Experts of a small language model: a shared expert of 128 neurons.
Below are experts of layer 5 (counted from 0) of a mixture-of-experts language model. Rows are named router (the router's row for the expert), gate (a neuron's input weights, with its number), up (a neuron's input weights, with its number) and show model dimensions 64-127. Each number is 500 + 40 x the weight over its row's rms, rounded and kept within 0 to 999. Numbers have three digits each.
Before each expert's rows: a language model's description of what the expert responds to. This comes from a sample of Wikipedia text that the model never trained on.

# expert 6
Description: Given-name pieces. Common first names like John, James and Mary, plus middle syllables of personal and place names, such as Lu-is, Xinj-ian-g, J-ay.
router:476575530559438546567515515468430545498399520523484451498477517541504455420513462450453568495559498504520485521446494557508578540481520557457450523486451514543538513561496441555516421530426503
gate0:510535516557447451505484527579545518536496408490423524471446502477521508462491455422505427520532502527529499504494481457497515460555482508459546529500472514565512483529527584468534543477534460
up0:487546582532442503547498543485420485476518471528499493461552563520516437491550477563443561541500511509485424501516536550461475510561410547516478491531514466444517471454525553552542550443527527
gate1:527445496481548515489483517504524478555484476490564489482543487511501526573522507464498554508506460510442440478566566558539462563509527486531476513506486443561524551542578578446483469490492545
up1:502497538521449461602521559466456512530496453525410480456542507522471472434488536474519522560570518499591476460531485569486544509527535584475484507452595473496513481486480413554532496413480579
gate2:499485494500401538473564388467449546515543466527497514517488461460518496497500564599416477483452508516451472604453511578552562533526445505469479504453481518580548533486532579533501540469474600
up2:475460484448519507509497462459505532412409524488496506563478480550485466510491498499460538548510511477519498485511489537530498466484462541493483488546537460531540511508446448515526521463522510
gate3:482529451466470524553481464515546549579521534516483564504542464524499491480576520461448450535459494472553463497491419505566572524477462500458442496521471476512479514498525486538520512502502551
up3:505546500539448553556542552499482531505527486506487569448518570530469445447573491545526551507551495528429581506506552558539450482521481498533496464488487547524490475487542484512525498534489553
gate4:462525505541497478544577472511471477563486503434511563592455496546457526508492491482451544457534442526503450514474493490537514445497544482525488448451474509466525523490476477487555499534476465
up4:486481529454550529467424515459556520512513530551522509452556492512462536491445465549529501445535480557428520481460496430425529538536448537498478479520516540482520492512507513549494547512512459
gate5:490506517535490501507468558542481559419468477476520505524504446482500443479551428437503518465424527512512578442566411555565469498538523501489537536467496482455589459531440477457517433554513490
up5:529514509500507490519560505499408462453482477477496483506460482504472516517505454430516463494449562554484445487545442526589487479548523547423501551460416522523540491518447470510498464501457511
gate6:436541442518467524559565491535504511539506473465536517519538468463550492515591490524503435520504474520500544391481534549597452488505572491502466557567473491419477472491523537522520490493518534
up6:510412489438508457476505518511507478465532466517476499518472472435392581542492532479490518510481519553575522477501545489498523532535519523562447500548540559594460537514476450494472546502566462
gate7:486506530497485494547408511540495539474519528521495502468470450544442505533521503491453522514443407459511516513500487489544492516516391610478544447512515553495486485515517477579504435445516428
up7:415504530429471531467482511521499478460510574568478478512487547565538485498460469482554527541526461469530576507505555548548568504411488426425425542519559495444469458511523480472536471469551494
gate8:513497473541503444526517569506462470548453543479511516547449483524516574459440516566531486517530498516510445568487471490501495481480449479455503531462497509564544504518450555570478510461470545
up8:515497514556524451556461522428524432531509497513486464529500493487533538491486518499537583500439435521535518517535464528614488506485554487458443477541441541577498475548464464460433507456558506
gate9:453490570481467522630501507461480462573556504517547475440573488502486535464466452547486535528513520484506484513500414474520506439437494508654501526526485495437507434493511592481486543524436507
up9:494523517506462538503431514493478478466440484517471544450495491534571547506501511555507518527479557601495458565506506515544493426514445456409509512414533538504544522485468446587465565496480431
gate10:517544467542473490437433482557467544555485524510499562398520480498522562489462591500504487479449488497497465528554477417561498518566484489529517462490497463482491501558441526495500525480535530
up10:524504432475472547446451520518481483492472522537561514540497518426556492529538536480511464579529463489517499557500468483519524501499460445577473512533493565609546499485543370507463498525507497
gate11:511471517544520536543467448511500466493518516471469482498501503456453512545536475499522502509480476400487505518547499506522419461498518561435428563553554479590498520457478461459462550458462445
up11:481490523472514509504508471493534458519553462503479541531461533493500443446505525436449578499472535490454501480439498601430457454497407496469496533535500503517494528481492525528526537458558532
gate12:483454456526449480517529492513465505518416520510451539456526600470519490524504535521478498482476566500522479497447513538515504543508537522473460466469577514512498533591488535504499478471536456
up12:517526497543506511514544520513453474540496539505514473514624466529451453478495491518510511494446564486541470517521425530507545521452422507473507549445511456585515510509511438511538488581530462
gate13:490469505535493500416471518472492512574519495541501537521554436460536514461527587472479460494456451486534473487480499471539504505490483499514577507430525469447524566484508532477480517490533452
up13:516525536488475444509595582486518501556477493572433478527443467578500510444435519502455509545503520465485572530474488503437539436546480478436548517488491502503482413513488496524476513526515463
gate14:582536570504514541463502611554565470524507551505535466531510554495455514501537544495428483441478409536476589475459485495447459476492504452492477466514505437561563525474550511449507497401518525
up14:481498442514500519527495510553450444544557530520545447484489506489514477549510520551482486471537481513503540499431554499486456469501446480499534479547483465473551411460503491419528458497413426
gate15:457596415504515440430440513517497528512487483488570509486472538507516491613548504537488500523468507477461442472508523597518581439473503494493524453503547498549499449500489522531446531560511451
up15:477563426537494467494477417490439515445476481435518530449442488484486565562427488516484555530460528463476496539519451514530553418428545521548527461452583512475448468499503444487474501559490476
gate16:424522480539508518507431457447433475516530454442520430531462612499468439533485470504513535550463479527515440563444472508484529482552541514478517460411480539561590500489487533451509499507469477
up16:502495565520532574528466439486495441505583451495483478548490547488508434521484408498577532526513486500478436565476445478407583503501542502451427483470450389511436425566469535475530493546503482
gate17:496572589485499400496515534522485457545518581487482455488533550424556559470551556561510526529531501489498505493462455525448546532492461547534522447527480498516492539492426498539520442540495546
up17:532479419505472465482450520503436399460485514530415461573552541521526497599569500576485431536441483527498480519520527505424510591489449513587468533511484482506469516498472517543503446529526525
gate18:496528501458471564534532483485528522517484476464512546458537483508498526532520438503518499465569478493476467484493493578544540543449459477495447505513529467514393454524466482471578489454446468
up18:557465485537417524527505524500449493437515489480522487510458466502553498517534436543589527502462456502468557534475502502492512469516496540509499438592507477506529517521471503478522609495484530
gate19:465508561600514500523502500494544526492475521561521525562556499490525454548547519562439495525516504507463509452393519536523538534562504570442527516467478542484512511569465534508479512482522508
up19:580482507504561485470534458526479496517494463463488391484445475452544564500476564482536456507467450459512510528532451517468500535438550635485468505498536550540494516523510523510552464520535510
gate20:528475508501487510582428526494519483409427517442486559540486487503533590503542452527414541491461530570453512483503517534553538577395496509558499563502483583412490621459560498498510444498517482
up20:488560514444500523539531499492495550507608499471550492436531464452452452472408489465520462536500450482544475472507499446517478520563504454393514526561496459487500401506440542468450515514486452
gate21:477535385459470553507517571520492472441478461439517496551538530545521507524523432507445491532490535520565403456489551476517513505488545470552502492479495529429486513472546473440531501546462488
up21:539438463515509486572511554506512490430514505484522510515530574521497504441489471479465451476439547487496522444511489459436517503471505479550561544512493489514468561470491461506505456507533480
gate22:517513591444479475512510411539477493476521497526538494510491516549466539445512490601505585471492457517393454551369519439482525511540484479515436493528567530483486545452489479547489580454471473
up22:513521496482455506476487495438547513506438506492457517451437490513453431480501524489473530554522478541446541521460484393511550520499475554443435409465509487504521549468533560499502459533527516